python train.py --router_score="softmax" --init_std_router=0.00611 --attn_scale=0.125 --optimizer="muon" --lr_mult_o=3.0 --lr_head=0.00729
Below are experts of layer 2 (counted from 0) of a mixture-of-experts language model. Rows are named router (the router's row for the expert), down (a neuron's output weights, with its number) and show model dimensions 0-63. Each number is 128 + 32 x the weight over its row's rms, rounded and kept within 0 to 255. Numbers have three digits each.
After each expert's rows: a language model's description of what the expert responds to. This comes from a sample of Wikipedia text that the model never trained on.

# expert 21
router:126113153168088147146147177108130145120137110151185095153146126158165189115079102147111194122095147157189144088127103144173144165157157118092087113059118125118091122108120121094091158103116137
down0:140116101139066154087122165179170075109068136089120054079062130059160132133136094110142109131134137096098139085128133156102180082117093106128148164152088124158115163134153110164121178118116160
down1:095148119128146115141098138129091073128118125059153125132160118145126155127167078131124116114126083151134110121126124183128112157155187148081140122093115063166047059148143126112148120123174161
down2:145117121150136085132170086129077192128128085114102110189088083168147049095076169118185104134097133129155131169082099081127111163134062132105123140129147099160160203115160119121130127115114165
down3:142124154198180165103136170116162128156110115168134163114129161085112155176166172131159138112126060163167105086100179136124047108135113082187126111174178146129099091071132084135156152142099102
down4:089132116108120055151114114114154137124133153118140093138139098118171147044089174106088141184168109115145129148108117132142116115152128086128115186109154158168142102102208123080075203144116105
down5:132127143157158123192140180105136176145128164107155148197106150160089172127156155135074132144162144076163130100113121141102125077154127126141101126082154086095125151128201135171156106175078142
down6:167147063097092160161151183225061093083150169104154067119138106058093133134105163115154099120161107197154117137114123090122123122116125137119065093089142082138123134142138104149210109123084130
down7:112108164134097071084181133085177106136123108145124129115110122074123181147111149100122160063134131125140108094181097124102177144157158102128184100117106192127127096117174088118145137152072115
down8:161145144105133137130075134144112093173178139148170124117115170111076189121055132120160110162129167119155226125149100098110151155122087123154136095127131108140145112142189179102157134139117049
down9:175120097112122109119151165196102152119155109148122106141158077109089130080082189102110132102095173152136162120144141118174170142160107142153084117083113130020092118181119105114143075147138122
down10:138132116150149099146059164091161127166153110140129181062136111088172189154126142121157093143146128147098119143212106049126121078138149158156104117117156200149070116153121102146109147095109141
down11:081092168139124144071102095103105118078142095142122087164145185087117087194082102124082158117115102111128114138062195142157140105131121144149113125127097117169123169124107179121153158125119149
down12:080100112135136154139128118107156125133106047162094158140096159156111139122185105157124169173162145108152185201185093130161142155115126130113123126146149067110137129148114139071174140142145117
down13:120128129153081115135145185059113104086143131181136127134132125134111204112145076122082134106096138098068113108174109147161131097110123151096117081138137133123066107156146182135180145093101078
down14:114135099148139084139142131077125155088169142115183127182149109171077130100137120124145132145109100186123160208202165163154111147104092127082136138121131128202123122104110189095057113118138148
down15:136075180174112197180148117072142134118101111177188127187097187081152087135136121095176179108112148142095122135125119102104105122087142136119132151119143089118130145083164137116162142071112091
down16:113143128130124154135159159139137142079131122127177149151186100127128059176160167078120101164127122078184116136164108221119106093149133086147095097070124237124087134165133124173093155121142162
down17:075087076082103097131129111143057120150098216192130107121102104156099093113120160133120102130106143168156117142118111140179142096133111127124124222127127087128202100157110111127159122124116182
down18:085132161116179151123112092123077130123146132090076140093098157131122134137213145162076143125122116122134143135100148129157111156184169130071150119205131135079140153102141169134073126156109154
down19:140122177160161129107117136179126100165123105081153135119099133169132097084181062118112160132156139100161205108099132129134169094117127106087179161165118067063169134138128146127153091102113127
down20:136066106093161126138153130141159129135134094191103079135095097098148189105131180153115146109126095085151147130106167136105113186143104144072150187091099106108146058132099128172100124092156119
down21:173068182120145144095106105095143111137086142147148177110156133175081060081149196152088053131111133116134131165131154131095118105121039095108092111118089110142165109063115146104074088141136169
down22:127111153193102182138201050167122113075147193173128137086193169132200145159145125138122130125196119123160090156112095107169134082108098113133145131120108175165074099164085089107119072162131147
down23:087220114145169113097126070171126148113151150054150109115143106099094135144059107137135173122143094143077125071067105077123158139103131108179097150176138154065153151184105134176101172114193098
down24:131115116152066128167170112082108143165139161209133102165102126144141108141130093128087107159164105189113151151137122118157190098094153100081167118106094096075146090138138121096145095103107052
down25:157098145128084143179105093212106141125092119099148120105106141096088092128083136143090150203159150177157169166043124075125075144131114156161114118109136116108118102174109174148124141148111100
down26:181174120140148083114121176117115134108121080076188174096105102169155132106135084104149114126089187074173081124145127192144129116107111156141130142185112112066099132133188090172142133145081085
down27:150145136079138118183163157144103153135179130144165114159132111128085154164120132170133169138137132172149148160159074211135141180167040108116147047102147087124157093158160183195134140152141185
down28:176187121109123099102108135115165129117156160139190159165126071127126206082080136139134114160102129156093121131094059115146196205149148133131085139124098172165169111087127119083103173151077172
down29:138100134175143170151146111082077138155089130146096135122105110122108176135148173074118135186133102110094131119119209123172175119103131104134146086112077128096138153135196158119050155093133102
down30:140134120175110079179084177138130119160075125148175164120120164126151050088096155117084170062062153174121076159113090116154084131126142150182132122123162137142106149121152160094081154103122140
down31:127082145169091137155107098159106060136186122113131085097115072065168119135110140072158108108064105112189095103117139147143121123140138161127163121112133138129132124138183105179152103173078146
Description: First pieces of proper names and places after a capital letter, e.g. H-els-ingborg, Hun-an, Mar, May, John.

# expert 13
router:135133156142109153117182181055126113141153189150142114164140121137189162120114106157116134122069133164156131115131084191155136129130145147111095126062136150094084144060099137090090131169125125
down0:144099159165106107199128089130055155061119161128137164128128146092123076106073184130123116162146124086206173116098141162127184098173119137169147121159150112172161186123109188133113128077157134
down1:186112103136122100141127149087104135067078058165144133125124162097109121117129151096154149130176149093049208115114177119134108159065143141097147179164087113146075105171091153145134125109141131
down2:178078112155136097147166151106089138134096113136140148193084114108101172120138103096173135138089126086097163139128112137116188112138124099171112171179084144074141086145115154135119074170118172
down3:162113198151108152113117104151157121114139154194109111132150078114154129160155158148107132107125114097190143129128180160185069137109113147168131132121138123218121092222115075144155093160138047
down4:106130143094012140128150107124154167071126158075124139119131097142125163104126150109182081091123137151146089123119165115166164096107119135131146162110044122112132068081132176118137037096135062
down5:151105101134124069096067076107123145122140155181113115116091149090124072141106085097098133122126094110117110086168111187129090098137106124143100095125104158144158121157188145161161097075151082
down6:147107199118079142107177186171108152114075086088156104135094103141152118156105077131117160210139191176127117187103140165126146136127136132108179200078119149108185150145118135152129215128121127
down7:051136097124141147158133145196084154117158092135114096179174129177190128136092118164101186121115114177140147073147165180129180150123088076113120114093128121174092152075084156075097159154147134
down8:079083169107133158137078084094164155063118135119156154142165182187102111117155076139126107150100144124119142136142102146143115108142125151095176122075110157117115152177159141092130139123187210
down9:149161142092087158102132168164132046150114133130151159031122081148167140101121114101127150125156193103118148115110139135110163134106121124068130139124125100058091147163126150107165104106124192
down10:111164125123117143141203121092102138095098134119154096134117138153141129101182133194063124136089162177119103124087142062168155124162173117134113117133110152168134089184113196122094123124107105
down11:144132125104144113117095108113204130127121119077118176119110066117116136158079081105210103140093130185122141124121076145109106122101136151114167141083144134131150115082128138145169112136141111
down12:169100103146128074121096126058153120157129139163191154091158120164106154185157164125111158118131054108126098141125160089104071031113149152078150133090152110136109084096139127105134126091077112
down13:143138210136108111111144151144142135142143153033110141120105113145092119153133147121094067116128107157098092159143130121171153159132107150121219087162118119127095129123106083090161154150087071
down14:098164114112127097172081159159144110156088068113126122126130134124131068147133111146113034150162154131171100155132108106144165141099104099110157120145117112147114190121086102081056157049168127
down15:174166156120162141081124148093152155113140121215059118170169158163108091122085162150123120104133113135108096120163190104086102097111148108112035107147177151190141146168115097129132099093176156
down16:099091070096067123117154149118075098156129146120130086094207138071117107097124124091133132115154115142124158143144123080132093039123141145140152135114150097091166094114158135183145054157117085
down17:184092132136180089114117119132202118095103207132107121120082160142097170138140149141140104146102155081136130140126053154168113168075119096066113180096097091107036109121126124071167109099155172
down18:122160065149146094082141128127140152122101143149181070126085122076178146186157112130123145102140150140097109163137084159125089136094087125128177083120192162134125065136173078136107110189155143
down19:116100144103164145090121134148096152064117119102117164145151132114127160135150120119087143127124155162160160103153193154103170207134113162150188165155088131113106138111136151094138144120086142
down20:180133197109132091200132121122132101112131062110139196125138145128168060087112136094120140139131211147128155189116171109164083133133086133153123135128105118118080207188099160167146125147131145
down21:104130146130142123118136119182074115143108146110151137159090120169133083165136135128098189145124097091144106130141124157197126151109125170105117106115076165139103108125093128104068130085114180
down22:130178130099127117145128110113120166199146111194172115140095098165166126158081170191136120094167145145117152139112150128182065095146111145072206138174149143081143112117121153180146136105133154
down23:145162146142153103154096117106082107178147153120185125142050122130118068146172066127124080108113110113127128162103129153163087153091108135059099133152118108121143127141117093137146095129140112
down24:167128106162102135163116036109122148150027122106121155146133129148136121133114133131138143112185085202133126136091191126123045103172180182107145110099164106146068147105143144156151094175149147
down25:181120138102185097131204081075199140121117153146084136119129141155121135090135162156129108141154135132056082140151132165093155124122099131105145114110124156096150092214127080112126111161141131
down26:094127147166151126098052154130168190148111156142147113147132140153137156093140141091113169165143146117171115129096103186109123142130122111151103144127137132153152123190157175183064101162092153
down27:184208108102124115103176160112091130157078178110151160125139163131139096126106120163095184153129093148137115102097120164140164093157096106167148099161161142121102097168053132110141047125150149
down28:146123155158065124120094199119114098128119128117117088082182138118143137165169068161190151092076152140180173102115138086156143138046065134114121092124094121150146162178127117139194158138132120
down29:155109136120141182061106066112079138116155142078120126203170192122138104163178192139178092105113135185097134196098100164106143138134142134147099139084072146130154157092089147167101129132186146
down30:144172101083119147149085217116107157147155170131092097092139112126036142115142171167112111082156092055109205078073140189108109159147109176154068130094114182089088100159127136087121074128170144
down31:112092120210112185110140125189121114121126084122117120141140140144066072164128160103109139148124148124108133122155191154150182098124144121135153152071094097164205054172186153172104121178093107
Description: Second syllables of names and words after a capital initial, like Shakespeare, Seahawks, Gotham, Hulk, Chiow.

# expert 51
router:172129165144107116130118139093091142127155204140165070192167151142125182113116097150104156142115161151148128100129143209176197138144128137105086122093154109085136166059043145110088130192115158
down0:108171150100137117098118121152143093110154127151141103161156092137136201094108112096099052148135132125147110131179132100096195119097133124210169106138076082113120125135141128091120091116097096
down1:156124095145153112164158105139150176121110149110088109125117156096140126162164200142107118141175129116173088102135064127166141160151072079122108129123115115054142176215133118140091100110124116
down2:114145150108099085149110122122120058154151099132194131114152191099040156129090128111131087098171116131115116141154124115084177064158123117161126137153153127143134073134169142113158174146148061
down3:120167147199085180114197132152103132063146147098105111148155104118076137137152122128174100090086151131161147096124151114112185148043102130162159114133096129103125170080090156073153151126128082
down4:117201121176176088098128078148172134119133078166132182118185143133172116177121079154180105130099136129172142146148125102152113094101115086127141155172124170139085161153105120137125145142147110
down5:103075095082162095167089078183101138145149130105149136132135130115068145136156140142066102139109137131135080129119134087140147112117154126101084120159177139197126139159169095172171127089157146
down6:125152141092137167140149130094163170150115106083134143111103131096091147109132234158128211172200074135161114161107143138114060063117157177165075163080188143124085163103098176113158101081120079
down7:105164142122184104154131104081151092146069117075085112103108148128196133141164135134118116151117121055151130142126131099137066176165073122221136142137125167032153140152121059138134160121145103
down8:149154120115169173148114141099166102163148135128174054125158123132144154060163173146149135156110091115197102158162115111127089153129063161083136155130110209171099159137122118052160142091105112
down9:146097149180139089144174110098122102069113180149063112157147086133122146116098149144099140226134150102093147092055149118183145118122143119118112148102102092083066113115131180077159116138113141
down10:158092157131117125153172076119160098130129104099094116222153196044103149111105131090131115166153090125148142167118137129118079147088160139161110088074190126093153137106087185129112139137145161
down11:104154182108152116105134071082131147080171056120130120122099078133046133130154186109118139078137117173128111194127091100129153060211156138139144149103104083101177186115174125125090180118147133
down12:127121105129087116098120133101117115110084177095128092034137101129151171100079075189110186088155139149114129079137083038141114174142118130134133105135165099130102141153129110148160174083122082
down13:159132129102126178162201156147098213084103159110074089167134149122062101126162122095141090180136084154063124163118105056108157139195124093111102132120133100122148173099152108069124157098090144
down14:144166099161137167129123081146135105134175099044136141151102112112159099184140154076142118161185197122108136183109083175087168159169178091180112122161114067129166109099094166161138130119160134
down15:117131133124141127182145070095197150117096095103099160135127089161141123126142122128124098130124111092078138080134116122187080136138148112112166104097123155102145091106126185182084102115129126
down16:187167154150141145116105121120093140065158165180120143176142068156138105153100114150103066109079140151094085087140118120160146112141156187205153138142145108125180097137130116089121151121134157
down17:099089096130126103101107099098131138130095080105104122122114159127135091152143121052143174130102115052146113129146222106091140125130131186080128149139094172124151127173131179114161164068116135
down18:077144157076123045152143125107083139161142092133170140154089103098113155170151146167119077139128123132132110190102146172163234150106141128147138110117150077109186186079093156119089117195161098
down19:125099101107121123165154155195151107142097097134090116112099131144089149153142125207086109139144094141089114123147147108082135114104121083143143175187081100170137132103148132161100105092138100
down20:107124175102100106150142119121145118125075122147085117165138076123173220126104140102118177114127157178123085125121177102128102155144097151131072126080130075181097185144129074107140109179105114
down21:130186085095124141136123108178114138216108150103151101082150150077154169127138092154109137162139101142115144136135127132105150132099127123077077191113171159149105115074119136110133143084100065
down22:149145109069148142147100132131156077189113116097116131122062137111110113159126117104131076038164119102191143163177121101145134141133109146108157118138120119095113116082155102115033162133108163
down23:079229140121078216181113134148161111101108148079096127106109094087145100135138092158105102130086149138141175146143106152113140118115173115123080110148154110067125121129157106162159128167167108
down24:151107109150133125068148094178087134130087171074101116113160080175143128110126101074097135120157155125186120144144228124073140092065102159147153104167137122077140116140113085136119064137120160
down25:149075159139150155130136102184123088072127170143119135150118110129126157142145100118098164071056156164067032117172112193164134119127129082163133188122061033145167092104129147094163118155141140
down26:182149098121151098164177127083076065102100157171112140161162158115140158125153112166138167077138097088113066129113129022142117131093105122194137150141137175123139090080100104108140105161166194
down27:103145099132141158151151188147151148176146091145150121101132149120095140093102140143104161146152152137115111078141193102143197121102134130065144089118130129146098090179094170076141156152077190
down28:058109059128139109148165163137146132126159178159119152133119126162103128088091161182139145111063124170171118157146118134136153150119130071105124149135120173086169158060150083126161102085119125
down29:148174158176152178109125108113137169136209139102114129097130124183149139174128144146136137145113176154095106099158108074179101122144167165114080096150099111161127116144075090106177047124137094
down30:127147147154122150099113107189145119177104100144123129118149167068102115116079092162140194218156130178113130169111112140138102137150141110087151100126045067156133147122104153172091128133076085
down31:125173062143146180192054151175098119122159124136143120123176114120156125093096112123050148129148118131132123141094213116137154168143124155113107184146070163131187088119074143095164090102093131
Description: Space tokens filling empty table cells or preceding numbers and years after a pipe, comma or "in".

# expert 20
router:137096154162114146147141199132114174134139148143150095158139148186183196113061101152088111150095117154151130117133104152165144159162152149108149114108179120129068163078074144065097186162109122
down0:154158081106230108069135101127081127137143138140131122113117110044203108153135090135132158116178139151155076092125154125127087126056135129127082145147122175132138079114130074147107120140097094
down1:139195121120103159105107140178142119115072089131110108098090113206118148146119194146071137119138120083105119164142141161126075108083048133120172144137119176075079093150156075126186134111134091
down2:107129091109112057131081100153093147137126142162120148130164136122082063102120132140142176157157168129178139088047153110121115128136113141114166104069160085110182130092118144180138097109110120
down3:141165084089120144086051077106130114059135084137125129141117084123124159151182164157119103184154123126136135146085121060173173109156116166129192148095137137098163099178115141166166112121122134
down4:137114063165199181059138127146120139160124180091104145075127102108153085044088132136077133119118095139119179120124164141115177093098092144140164114093129139080170148076124143087118128123097144
down5:100096111122154206100160103165100111192144113128151096179162128101123178171123072148102094169133048164158108128105119121132083154130085141150124131154152063129085152137088171110108148099118092
down6:078129135122177135138144072115089133071162074163137121169114129123115121183129108138128117021049081186117128091067125175117138128125153103094102097134144106152108118161131149199150156155131190
down7:109165186112137112100157121107126105151128128070137178140125149107173104138137101179128125124087154123130130102110097145082113105120162088085145114184090180104112127117121159173097137158083067
down8:112108115140156156173143080164101152072068051120146161084109201117119103149165129156124036119180114132112151173094115105147157094149158104187156147103108051154147099136156116057161125034141081
down9:167111199137137096153148113104163216124163178095111081154100143166069134092223197125090110163114093126137123158104143140111169117098120124095108109135129108061133144172127129102179101171069130
down10:134137151105143097167126203133088082115138106102149113138170154080120105128110132095164155139158176099130115111122133235149079147097137117116112129054175139101071111129117148188135116129112100
down11:115105101137135129138125129093131100099159096080196104109162098083146123127135135151051118127062098176159092115160103100172153155115097108144160113131106136138124097096118078121089128076132086
down12:118149145093187157146096093138152148180131109075152086202109113108090145138126149107089154202176134129192191112087096151119123124100122113083129127133153122142094115094114134082072081132117110
down13:127169091163152119099143066140136174041217121117148092108197150164095137114182104146197126135161128149080111155152068141109114111135119116119123063154102181111080143107160075136094138105162118
down14:152115180134113109139158160074080105130140148169117162129118131107094091146152074125102129140145180107053131147111100156172100151164127163120152127072134170160132116124111046185132143211132172
down15:152154080125069140143151144132080121073112120159175095218148074102140144124094115166051135150133112122130163165132122100143130150091095144149085127137231107132160087091085149116174142129117164
down16:134166154131065141138103139074186029162115106043127136139158119121078171151168140099158086100119146160070121140083135137142111098136132116113143118146105194081126095166131123150143141123093072
down17:175119128147117093129125120112080135187138090090107113153087160178113094146184152135114153154142114176072182177118159188145191127128086106128187112164148110095090165144120166085147101140133124
down18:121191119137163064134158107156126168187141163075069162122142060117104121055141158111188117108130135163151190129107089131121094116136140082110073138114089130138126131106142142158048078126103122
down19:099120139163158113124086126112186113079109114116104083183077142094179121119114124155129091125105151158136119127102172082104156086072085173132119133158131132103097119082135061172174129139105168
down20:114102142111149156126091109104142117136135184135117109187108170136148099121178072152101192166151072168146100132129095125119147155152165152113152129127172118143168117084125141173136151106101188
down21:095075152153094174141087080195082131136062141137117179170108119163162189127125115121116136138098080125120122098121082204138217139183130133148183124150095111107144130140134140109122125093157135
down22:125096206137127111133154144099105120133133193119167155125163133051142173169074111135109118140111118118162180116114136087108113103080134152105084099141136161176144100112086078143120101130062122
down23:070119081145140149145187092120176172100155114097155192109097095090139124126138194080166142081161093101172106140173080169131116130157064107085158103129059135105094135111125106155092081134106095
down24:177180156122142114159116090175109149147168093138127133158128080111098102130078161114171183150096117152081109140154157146137143109112125120171174184136137145135091175127127200107098161180114100
down25:113081102151127155102122138141090095134121132105110136178129155079081065158090082132148084157135069177097163159082097108085137131167115142179163159070077108120115105072099169121129104138074121
down26:104121095124093141126172142066117092087147140149123180148044154111146138093157124119153082123131205131108128115121145108107155121149137107137114142197155141162135077157082120126170125126162114
down27:105078103151094099167110164163089149152126156217149066106112114108074107145143141144146195106098139116214107108067142133193156127138113072132103114110128133124118151175131150155120183181170113
down28:134114116089100177146101139066113158178109125181069098064135142135083080082141140169144134146113152144155094107115120112118069172159125094070129081134131127137137117091139182092100183137158122
down29:092102127145102157131077148188152129127108179097142173095129136088157117119165133166137168180090175077141120109082097151108151138120123112076153195112151117131167144129137119098181128109129149
down30:111182180197080130120091094163186147157108120129157125148092114130140140143125114125205058075155103147127128164144094080111155132130146089119164108130144114175107095136133141168170086137134088
down31:149131165076096127130157120150177098200114128118133075124112149172135096117148161174133095133166161156179163120129148156125203099110114063207134118121164134182175067136133131091134099098111155
Description: Opening quotation marks before quoted words, prefixes like inter and comp, and technical or foreign word pieces, as in "supertree", Che-licerata, os-molality.

# expert 57
router:140127188157127132150137166112096123147135192162144125196120155159138221112115109162101133155119152138150150117118141189183200140113154134115129084049143065083096132068080151102135125140111147
down0:105123132173129131123151151096179074097144152076180109136163120202159131054120111108159123188141107148145096114133149075184126173168128149050124080183120167095142153058093155122148072146165141
down1:142131149132119129144136110077121119139150126136172118203138126174138202089110101130159135115121171134111159133112087089126160120143173127161123157133193052044085072128138112127137202167155111
down2:171178207116144099112156152140231164135110095105146182125112124139100165130159139114106131159167128184151166143130107099162124138098165075121076132104122149177128174162102175084152138168079166
down3:111116122197124121135096124163119096125130119163074120120130119119133073073154158119062150080126069188100128120127163194092177119157121090139155162148072108129111180100143158084099108117151139
down4:113155109109135136119118108155124127181145115130153153150073153150065163171202141094134103099076123118181177144156098181089171111141144069178154132096107101121107135153180168132074082152151122
down5:143086098144109172129132090216060131115153148127139068113128138129122181097069145142087076118135142188121143139100112160140083119123117067115146122153152111059119131096105135103124119113176125
down6:158144137143106164183132141201119169125122147125127095122163162122136134091063178105132139137135122183118134133056156131136088135109119155102082090141097159099110130158108209115114063137071064
down7:097116180099094126103165119123179092072164107093140168129161095088114153120158102130147130155140110078135146090130097106125119121137088125108089076175175136070140186140127119079150136071149150
down8:159095139130177138109134061176121140132131094163122153186154113111107106149153091125122112096122105127146076112149116201096157109141139089103107170102146113216159129067182129136181097125152135
down9:149136150168094166141141117135146165170129119105122100146127101160149199134093150143107125185141160135119140122064107161163102169098150111187179058111151123108142178121071172186161106107137089
down10:179090126134105135094124160100160126074148163138102104088069104144135177136076138127133133114089144145138125101174122131197110164136076171128190126059080172110117133136148134120140130109192145
down11:075112110119095147196159122147164098115145102176124221118132144164108200145093123106190177145121166106134166151141120137090187209073121137108087093182119101149110095151066110103125150148164188
down12:097071130076216117131148105145173169182159175167151107158167140108144122139132109149097161141166133136122101109106102154167080174117156162148179131084139113086084183066080130142123048184129121
down13:128149132141091158091141101138169158200120115111130135154153181212192151158081116156089127184097160157173140077152087128116159150154109163137091151121137133155143120165173044083155138155102164
down14:143136148091099116173107143133090131110115114189089113164121136138124046107177137126115057102107118095153125149093106174130170141137130150081121130187145190090152127134202152117108134180163146
down15:157114097147131162151146121176138143153109122140154103070141098199115092148095095108114148118108170119131141098153177110099145117101146120122115086161100074124127092126122121180142041119124075
down16:174096165090115149113151157120160158102081142120149149117129190135123157094155163196114098118124181175147120117067143147090093206126140121118168107066131188157127148113171105109193160078135141
down17:109123184123135136109140133173190138141122164093144130131097149099167149127114083125095106167133126093148149105117173167174152132085124128076199155094091146140194121232116128164110105164105149
down18:120127172122098159146072166218136158168138135103175133096092145172188095104143168177096115167145115127156142159135120118151166114092168103104142172123127154038058130085138114139093100106129161
down19:112097159129161106156152124127149139149130138138124200088071176166104178128081171117085132063132147136113142125173151083155118081136138161147146143126131086103188117147123162162167124152104095
down20:086081141134135126156111121134137103142163069157154083090113111099160130117112128096081109168123121111148132120142091113146181126146120126108032092128101159159143125112123082086062178176150128
down21:154068150126149141157147125125151103120159114150082154103165128127121088189107124140123146121111084103179119080090163119176112143120152136078085155154115170105106140101076117092185104164150172
down22:181039096101147119135162080070111147101137106084153143101071116107094180106128141111140163153166109147120156073111144110153122118111128148061125125107074078139090127145119175055067036047121118
down23:092153124169082064091089087105124202100156161131141125127174147136163093146109123095101116133156086095134109127176103064097155166122134087169070131134172136102153156160127099158169180091124152
down24:114098081185155139191138116062107183118158119143122136164150127170166065117183153141146115095070077147134144108107167101119044098134153117122113087119110183167151102153164095100184097186131143
down25:098162173133124085107130105090136082075163137106152113146108118125165139102108186084196124096114156131136107147165119190109149173191088091110161139113072093068183155082139131093119059102095138
down26:212147106065124088158135088095119107074118158107119090182102059089148138088125070123094124148119161159106142183101165157174147146141118141130125131161119162184134031136122119101156119112117140
down27:139223113121150072109090117153105109128134166167151138078144113133098168109105089109122165117130093131145089111192115136153160124119132146196229162099119202154097096124126082111105102133125146
down28:143117107110138172088137091112157173152205168102116135171130130094083138107152144142143125167095155172142081084206166113116136157141165100146149205160135117169087146095110120161150091136119113
down29:152133083167127134126101172120119161153190153180143132162132135187171091128065130144123146142154114100144100099171121148161125170109174179062143120126168186133132099114137145157115107133108143
down30:135122123102126142163090146226177144142114069168112136129105130163150187120169108200098198146193117118127121149090145207151131143114125144148127101160103086103142126163145135110146118165191074
down31:122142094104106110185096084113102120114159124161196143161172172176100101177155142172109115096106089142213075158109152092089109115147049098145160127099146150125166090090151158096154176096104145
Description: Spaces, opening parentheses, en dashes and superscript braces before numbers in score tables, tie-breaks like 6–7^{(5–7)}, km^{2}.

# expert 53
router:172118172130129127149145164108099144163139160171146068153142142157145184126130094162110154159137156155154139121113140177180207140117132144081109110054167085065115180078102132108050129169131122
down0:115154133107083152134157128141116087125170086090076140103090109084043137121115068097128134084171096120141117110118152127139180088082152123081106076122149122168103104132129190120179180149159119
down1:132149104151104076091131174124150078150102152174138162139135097141146154132191079136109092051141117099146113127095085181117097077119103139121165113110099156073109040131147153075144155133112120
down2:183147146066117129159193152122142157127129101195086140156137109162137103117075094158132149143092131116150154130125131143172170127077149068079077175151145137128164105094149171160136124156068173
down3:150161124170128086204112152111158101103147129138102137156133137100184156122100159092064122122109114144117184128149118104166075094136163154087096081126168103061100108143124155108091109085134141
down4:124083185091150106118177095170075117115084120139174058145076124125112098081211163129109156183164095121133160173132150133071096113099146164141031129118109114078163161163102168136138084112147129
down5:149101111154178135144109111135177176180164128162112146176143145141095108155140130124080116188109098123131162078080165129103108120099170153101137128051099184098130111157122158102144097136131052
down6:125084117161142189094070139120135139132167129129088137134115185120172060000101140135139148092078083099160120134161143128166111081123154145112145093169136162126097081098185173131147114088142155
down7:138107124112102127110124099081168068115121157134113142117136132173122137095157118115060151132099181104093086089125166081163082075151166100144144165095143103125077103108156152142146132140111124
down8:169126151128156197105116121207125138133124089157159088127109215088073180049122162103162128204151116152111127154143099188136174078133156111109163121131139085117152088133108149131094113107061078
down9:164111161134108099126125124101173153133141143133092137155125091087164221176155094081162107161127139149146078131123115142122141082127114087132099137075086118088108097124198177107136115084128178
down10:149098108104060136138050144163094100110101086135147127110118135103111111118081030106145149061034137194070108138112133098109071111099115123145126137156115146126101110153166065079133158130089203
down11:189148157109186140121116130152108124081127147166128122127141154147095113072151132084111107130125141228136125108112198158149151142096142075132137139093142134182117134105147146123132109144147110
down12:159160157123191134127132101146157132120126124125123121193122126065108127068148130059115159109123095144134086156125153104100096155188147022163077084107129151136099156137082131144126161153132173
down13:098156163111153127139120165171170090101120111164115112101068183131182139129154124139093122134113159100126172130118103119178117102102160131128191117156169136111151090153115059123115141155172117
down14:141109142143129140170183101116123129163127097150165117171126171182042101148161128158167175141150151183065093185110140111127093102170150143060103107099104121096148141110162208087130110138160139
down15:156160140139088133151122107126107086058104161163085124193075133063109081070146111142184112198126142095079068123139076160162094124090142103128115102116091160128129086169154118122113147156147082
down16:181166134148089127140106095092115145134149111115175153117096157154122104086130116182152156188213154058168182106155133099184124160117143189106141137168147186143092089135125196141130107078129129
down17:108102153092141168099100098113148172100109133107129118088112176132129060111105153111157102058126156141143097115185151076094153085181125141127149117134105164167153103143193110127112165105146159
down18:133134141116119131154180144150170122073112176167126172170073152154077128142080123160148120140080149167193081139129123146098115112214146091121147107131129129140131069051164087078125131115123077
down19:133151109127088132095148101128099157142113059104094100160161163147114092133169131154110135136131128104085137178078143143155049181117155100137139119184124124167141100107158134104122149127137110
down20:166111104176119154107146103074164146148124060117144139112079124157237045172147152126128108104075102141103080162140121126157124109168123133100112114142109211090148083142083132131160103114121151
down21:081141107190133158091110088090124100155128177100150168088079060148119123144120175121111133134088162168072128116162149080149114118125142087097138170118112095102110143104187162108123186078082095
down22:087119100117110185126130103133099112220143145113098100073213133181095086134123101147088157191133125112107123101077118119113115098149132119093123126120084098095165123182087186168109106191129114
down23:127100054134109090148121110093100150109134118124101143194190201143161148096130102115120152171160065132140136131136116085140158140181172093095069144128167093154106098081123156117174110138152133
down24:142055077139132085137178116105091151148161145138156116176136081076124113133201129171151157067089124096112111121102132095134096094165146170131079150120127174098161124034061160093146115109112113
down25:090056060119147141103177155150152131146119106117175091027160114141157118100118085146147138141183129126096094115131096133171124143153151111106094123180155127172104104109118132120086118111114153
down26:167132118109162077122177138140150120138167131139110110122085116103037157195089154143158067085125131114048163111188125186143133063120074163128129097131152075136076199148178144156143116151145150
down27:114156106123119155114134119158066128075105158085122100139134144100154079140142097157169074111167114103180059148103157130065099147097152163147096130140096128186118106121146098149149132094134153
down28:161121120130123118078126141162130132165149150163125146076102080153100144112112141152123154120127088142131057197168150116205192201105089100155154077154082109084130158135130136117113128064149091
down29:091149080129122111128124089100100120111145183148108072171131138157129118128164098145066155180127144157117104161131161152120122121156149112094146167135148103116144122065120076157110143102136164
down30:097148136123136081107161125094132160061130107114131136098119093127150090133094164120149131153116128062189118158098140141101110121091095139114063152154091231075139104125057167142179108116080132
down31:180115082108103091161138160081074161138149116183167157153184165125087108110163065133143100100102074168066126106088191067182150061081175139118111113184102115147116111126115174092169161097156148
Description: Space, slash, dash and dollar tokens that precede numbers in tables and lists, as in dates, percentages, and 1960–61.